Weights of a small mixture-of-experts language model, trained from scratch on English Wikipedia.
Size: 17 layers, width 448, vocabulary 16384, 91.1M parameters.
Experts: 24 experts in each of 16 layers, 3 picks a token, a sigmoid router.
Training: a variant of SOAP for the experts, 8841 steps.
Below are experts of layer 8 (counted from 0) of a mixture-of-experts language model. Rows are named gate (a neuron's input weights, with its number), up (a neuron's input weights, with its number), down (a neuron's output weights, with its number) and show model dimensions 64-127. Each number is 128 + 24 x the weight over its row's rms, rounded and kept within 0 to 255. Numbers have three digits each.
Before each expert's rows: "gets" lists some tokens that make up at least twice as much of what it gets as of all text. This comes from a sample of Wikipedia text that the model never trained on. Tokens count by the router's weight.

# expert 11
gets: " of", " in", " and", " on", " for", " by"
gate0:125144101137131135131179116143155122110175149152107119139158155120118151115097119093116100100111149136160144176147116105138125119123157155134183135132144165147145150164150138085133128104136109
up0:135113097087136099142168102135137107112184146192111137127131134130142119128097120130134134105138139098140132171152115098151116121165147160122160137119125144110153137178141152100112157127122135
down0:161148149134166144137148158096144125126159138176138112173136101108152112128118141104131171102159130126170108104114152168116088117156130172156117104154131100093134143079144179130130140132118187
gate1:141135150098134149126149132122114117170152150130144115125130152114115118122101162107113152139142130123162141132114151148130129099149106148125149115109153174156128088137134110126124133107140125
up1:170149139104124152118136144109104129176171138135152127114122144164116111129098117125137161136157111110149096138108161159123140123152090160115167110121126200127144075141152104108107147103099112
down1:148086083158142122119141148139112164130127142146152151114130133158122152134110146144099105150093108158177135098146138129103135079138165154133115161101116145148101095140104138128164118157166106
gate2:147127123114132110117134136155100128158140099103123142137093148153118156084118128119094134130143133131090112125120120116130152144145062098127132121104143146146156133161133128109103140099157147
up2:140135137110130085110127174168123135137166108131125118112090124115095136072127140124093101148142144151083132150093133125140145167136118113161144126100133131156157135143154116069120134088147139
down2:099165148149076119110154088102103125164106130130128165126141130129139143139155107103154194128150109142107150114185174170166091128131109126093094128143119128180118083138131135099101145123162104

# expert 8
gets: ",", " and", " was", "s,", " that", " is"
gate0:154098163154114102099096101111130122128094170092088168082121178106156129142108107108129123118142120132128116162125119091112130155106171124116136148127092108119131128146135127136135098105134131
up0:145109151141114102134090093113126136126085206088112152093111135122133145127102086124129121116140154125110124161119128100100131147111161130115132121151088132144120116155144144139121096068125141
down0:107153178125116154108194163152117127151148138149113164151127139136085113100085128162111145107100179104166123144119105143105090126146131108111083135149138144159120120097111087103134114118087144
gate1:129140132084079140131136126152127126108145143196107151039172144099152107119133164154155121132134171117099105146115121146089131168097121157092131082126131123164089128147155112180124135160144172
up1:141129151091065131105124126154136112118117142191098121087166140103158089108122147149127118152108159139111099149094105131069114150109111149092137106146132129140128124148156096149144127152161148
down1:145135094122117152080110104112127133136124143142135175125124085091140142083072178168116153124118092149129147099118134092129122124153105142150166128106092128100135179158161130149143105149153145
gate2:111157125155125103115144151095155128134105150139123085135095144106119136118165140132138132135114123113147174111122122140121133106134126136153150139151132123120108093108118140170173185165137112
up2:112172140122115103142134118083133134129140156143135091137109141083114145127162155128151136095113098123128181116133121150123141123097126146144168106122135155103132110105109142157193163159105141
down2:135175134129085164171126090104127139081139127113090099146092107173147131145182106094097145105154156133158144162116105139158125137126125144147149108110179135142126152130140129127129106108085144

# expert 5
gets: " |", "|", ",", ":", ";", "-"
gate0:163107105125132134151115131113125162139140099122128153122119183099119140131126116141122099174125180087128100158132131129084158140144160121123150101114162164118110129141126145141127103124119086
up0:160113103111149120132133137127130174156130089123146159130119156092115142127119133138144120189127171079101128143125109153074129153126189115117155102139143136084117120152121170117138094128139091
down0:131107091129118106193114125141129099093126157158116132144126111161110128105142145167133118134069123124174160152144152147112174113124086123103110133091137156160129147120152098121181153156137102
gate1:125145135095171133097118146089152124133108128177109134098117136128115161132111154089105161143092121092132113119080077097130136116145166151176117120130158108154114098124172177097175153141142119
up1:141143142126149123105123148099153124104110114168107140122100151142096153128108140085146141150075146111124124110072083113127138136141160152152119142114140105127134087164162174097149130119117153
down1:116118116121140164130142185116139120128082125113123140119113130155129116129149117173112126098066116157131193148172134140121124098088139123124120121146141150121117129133099110113108126121121174
gate2:116155142138106151090075101096139095122158132139119090156126123147121124162150138148105114142108140117119167132116120134127134151108063126056104112060156099119133129119123110144162154155102134
up2:114112152137101154086085107080136097091174106151130107160146131147117098147136145147106119150124120108109159142099109114117130160107080136086123128062161089134127136120144131154171166152130109
down2:158126148112165115118113125114120161140114146142167129172111132132107123117156104125097113141082095133099120192148105121116099111112125118100130153132124146086121163127125184129117136156146128

# expert 10
gets: " |", "|", ";", ":", " /", " –"
gate0:131105152160155127148107137121128118114118127114103086134133081139111149111140138190108134093157146134166129118162149124117125143152112098163106151110133154120114089149113118114117184128084137
up0:107085166169132123115086142122123109145125103096126104158137117150118170109133123181140159085170149126154108128165137151094111148149112123134119152109144141125097092145112131106126166159072138
down0:115150104127174129132142076120143097109136105153115132141138096137102151115166155168124114145131126099165150107113165136091150090163145147092117149114128157151110164114092103132169122105094142
gate1:141136110142111131113126120142130133082122104113091122151121142152083129125160148158136144095120070105127133157101120103122125102132147111147116097114127140112133082104114136126116127089101108
up1:175148126146121144138069142122124144072121093112092108148115157170099137124175154147129124080130094089122126138131111096128127111143128145164116122111132134103119076108113151126094156104108129
down1:172145149124121126127122119083142164088146124153124149096135121110074134150122152114071143122161142153085110165109174155092106138169109113136167128099146079135177163112124118140123113109104136
gate2:147156129122130112126136174161133112136109122126115079113139126106097124165150148154153167121100133095113164144106108183093138125100146079138163155117139130149130112135102134142114106179146161
up2:142149131128156129151141166161133111125135103140105135114159125116093130123149142160135159127097119120127139134109111169105133119105160105118144161102154135128133108153122146108144101146141112
down2:060093120103151175169115112138154129134112123133139143170099135118120149132097119081132112088132135144132120142142109107155130135133074154059164126089121156145130144133103097156141181136143082

# expert 1
gets: "\n", "-", "|", "==", "===", "\n "
gate0:126109178175105176101130108130127154124132146089130130128085129118071097167126133111133088126108099138120101181159100126124159169160107109102115142142147106161110141118137083148187091118112128
up0:130104148132125158105119107075121153112111145122129133118091141142120127179111141109135106132101093115126110172143080110108150145146133116125114158119111107171099116128113114093164078124105176
down0:089155145134132172122136102078173169144133129188147175173121185120108130088112127132126141149168128133107105140147084077106142151120114139135116143155109089099145141103149093122076163143088092
gate1:129097125084109121101157123117103158134099118142167105138184121140144122144156153145155076104104153139140154105150143116110149129139155125160145148139184133132171147166136153116112108138142150
up1:160135114116115131126143146076108182123114103130164129136172093150161122132156189148147104091106137089150164067160126125107118125089178155128170157132143105124128149152115119118098135122119153
down1:138141156098121107118100147144122150120059118127173154139125145146137141109114122119097117087095180152135140105119138103100129118092092125126127129089078113110136146124132126116113157147112175
gate2:165127106115130107158109105136101136106149142129107132104129108126103102162117160151143102125150148174102132133182169119120143123173152120151161134133122129134131146117127120131160146125166107
up2:135129115122137109145117137120116153117140141134106115124135122107103128164128177127150123152154157144087151129144169118169120127153162143181176121143145130126141166150139097099139184129178103
down2:118113104121138130085092136148169131185104097089092131118101094123123096080119154158101115131152148124101158117113102097128147138139107125119133116099125144132120104123116149120133118127179131

# expert 7
gets: "-", " ", "|", " (", " \"", " m"
gate0:105164142142151078170118119097149132075174164140115076127170132150077151129152115102135105145145107110101136164126131113162154136148143128156125095168138158155167126116137147112122097108149109
up0:131157122125135070162105107080124112103151188126113070127143127120112140119130122098155116132126131104133135148155137109166148129120171133153119072181136160128178156148155133111135097112150115
down0:106119129140111136127111111113137145116117089125106113094183112126089182148118136185186121111129136110146145129112092126163138169070153113123116138124097110189156119113138137096135128145159104
gate1:163112132151120083145115125139123128115113135073123119129165112198115087141133169138128103108118156104132140101106085113103156093115085104172131129112139122149158120157098121099108117120132127
up1:158093152165120091144120119117136139110128112085110123139165105165128103168157167129129104083134152102128136111121103124088150110106070092179118129099114124148165105160107136120086148100114131
down1:109096173160141141117137108183111086113115118136104142178124153134161150139138132168128141094087108127115126111150144071084147088117090130154094154125094118162147108128139116125124131174168094
gate2:091148116101117089134089120113134131167101128072123154069152164126084120140138121105116169139150110131119114117126113157136093093109129131131114100108136133130153149132140096108121103155147128
up2:088141124088141084128114091119131129154106128062155131106152145155072109137109089114128161139123113132117155101121135134120120104103138133158115103116142125129133132149103107071130077179143126
down2:111153096134149104119099195138107130154110152146156127114125149110125123122089126146133163165115134119149139128118153126133132114104103160126118127151160149184106118164097151114105137122119135

# expert 13
gets: ".", ")", "\"", "s.", " 1", ")."
gate0:130126101115121152095089097134112115186131134112156095160131120142155147144135159111153120171106141136170140134167091139146169146144084164120140129101131133129131122146121111149103096134147134
up0:145125111100109169100093119114134136167126124118149112155126127139167113136123163100133071135094111144149107141149089136145173123167120163138144139094112149100195134141124124148087118117121134
down0:131060136118159171150124116137151112169120167133122117135149091171108113129108123122108111101132111108135110121083159163157112128147098127158133088129114140173152135113135153129133114154115117
gate1:156131117099113105160110115112137121138125129154182137129123162140113129115135125079139147130114089156169105146132120150123135117114138117102143127131166116160137158066127119113117114112136157
up1:139129111113090107132119129116125142155101135165160141120153159125128129112115138075134142086105093153159125117112105161127125103096142122087142133133176140135135158076137122134120121144115161
down1:128112107111091151140151125137133156139166137121146156133144114119131095126155098160121176122147132103103122093117141164090129142125157137134173158181135156123126140116106100122174122117140110
gate2:182140160077123099136145105172138101173144145106107132143116130143102118119170132117132115122116169131141132101133135124132162115158130104119090130093136100098148093156143147123132123149159125
up2:160137131095102090135140137167146118136139135097075157148117127157107073118161121131125133109144129120124141091141112118119129121148097105139099169123167114118158142204171151112126120126117097
down2:119112093110158181112140122150107128137118091151144097105170084139130123087118111145122115144132086098139153088132101142117106144136164143119137097098107133155077138125144111160130144093126102

# expert 18
gets: " to", " was", " is", " in", " as", " by"
gate0:149160154127127131146135137094132117086119112147134123109153103115139133122108139146138113156159107128088127143098136110140147161113128126173082134110121128141143084163157090148115078107130149
up0:157165124105141120152122119120122137087125121152126118129164103122156157111132162147128120133162127148085151135084151107152158150082119118184101127090128133129137112162135099141148117120125125
down0:141114183132156135133135127118149149129134149130141149115122096090103125138128122150125114112112105139170129123184120147140146103126153120147125140117132134160181151130150091114114161147156117
gate1:124147140128129090124140107131147104152145138102143125161134107136099162085123134100121098107129155110115119170080107114108121142142127137108105151152159091158120171075129181119139149071117119
up1:124142122165105073119139105142156092134157142107136112154130097157094170093115138127134108121109125109133111151085109138120116191129133129105120152152155119151115163076137145128124177074121135
down1:125125108153133154117154130089101130144098131151107165097163112081119109124110112139115165117087141166135129130163114132125140143116087172114140134117134095165184162134159083166119097154112143
gate2:087160105111145101119127158111144132132195146147151124136109135092136136109146147122133109176143098129122133128156103180112137122117119145143116106175117109124130168107110146116148114132121183
up2:119135085124146119114129163105163113136148123153138126150109142109106122111121157133145110168095107116136136108138084150130133142154144152124113110140122102122146177125149146108153120140124171
down2:122114167142203099100123152166134147131150117134109145103136082136138098178136104099088126098076122142109136123122147144122141161104109107129088104139139137157126140112127118148142150170116109

# expert 23
gets: " of", " for", "ing", "ed", " on", " with"
gate0:188153142131087126130114124118091156153140132083151130158134121135139095132148137153170156134140133146143096131133177163158118133087134191144191122119077117107125138166084128174141128134118139
up0:201145136118090129148096106115123135151138130106145097143118119119130089117164129176145123140144146116180097151116188155137131123103137195135160095103082140122139123163094131152155126143110144
down0:138126140079122114112130078127142189119104114104118120115101149163093120135155113107140117115152108112093099127181123166129149139079155126122134111148154153131070120138105129120137109122153114
gate1:165150152124126113111111066108095178144130137138116168142133129147095148160130143198127127156120142093166152140125168099164150113128143088162134102100140125173151120116102092126174149103137104
up1:134132155132120115130118112103054167124093110142125114135121115126062160158135121131130130156107151136163165138151144126141139122135095088154126117132153105140173099116082086132172133096113135
down1:112131119147140155119132103113113147150095164113134127125165136122134126133088161135129141171089111132167134100104135133109156146154122137094086149118075203123110130135100122109106098127127092
gate2:152116139114092092066170141137139129127130114091084140088090111105120154165141108178120118082121155154122127134152119131111097137129117107105119160085083113126112130147128161104133165161125123
up2:150113104109092099074158138137137122140116107132092134113118085090087154147134110128132118128103139132128130129117117129160117132144139146121141129058098092153101134107101137116080159173126145
down2:124149104132156152159146150092111151154136135150128129167121132105138143140112153140089148122111133116130126126136118096138130112142185150162102097158129108084157095095149120124129138099113112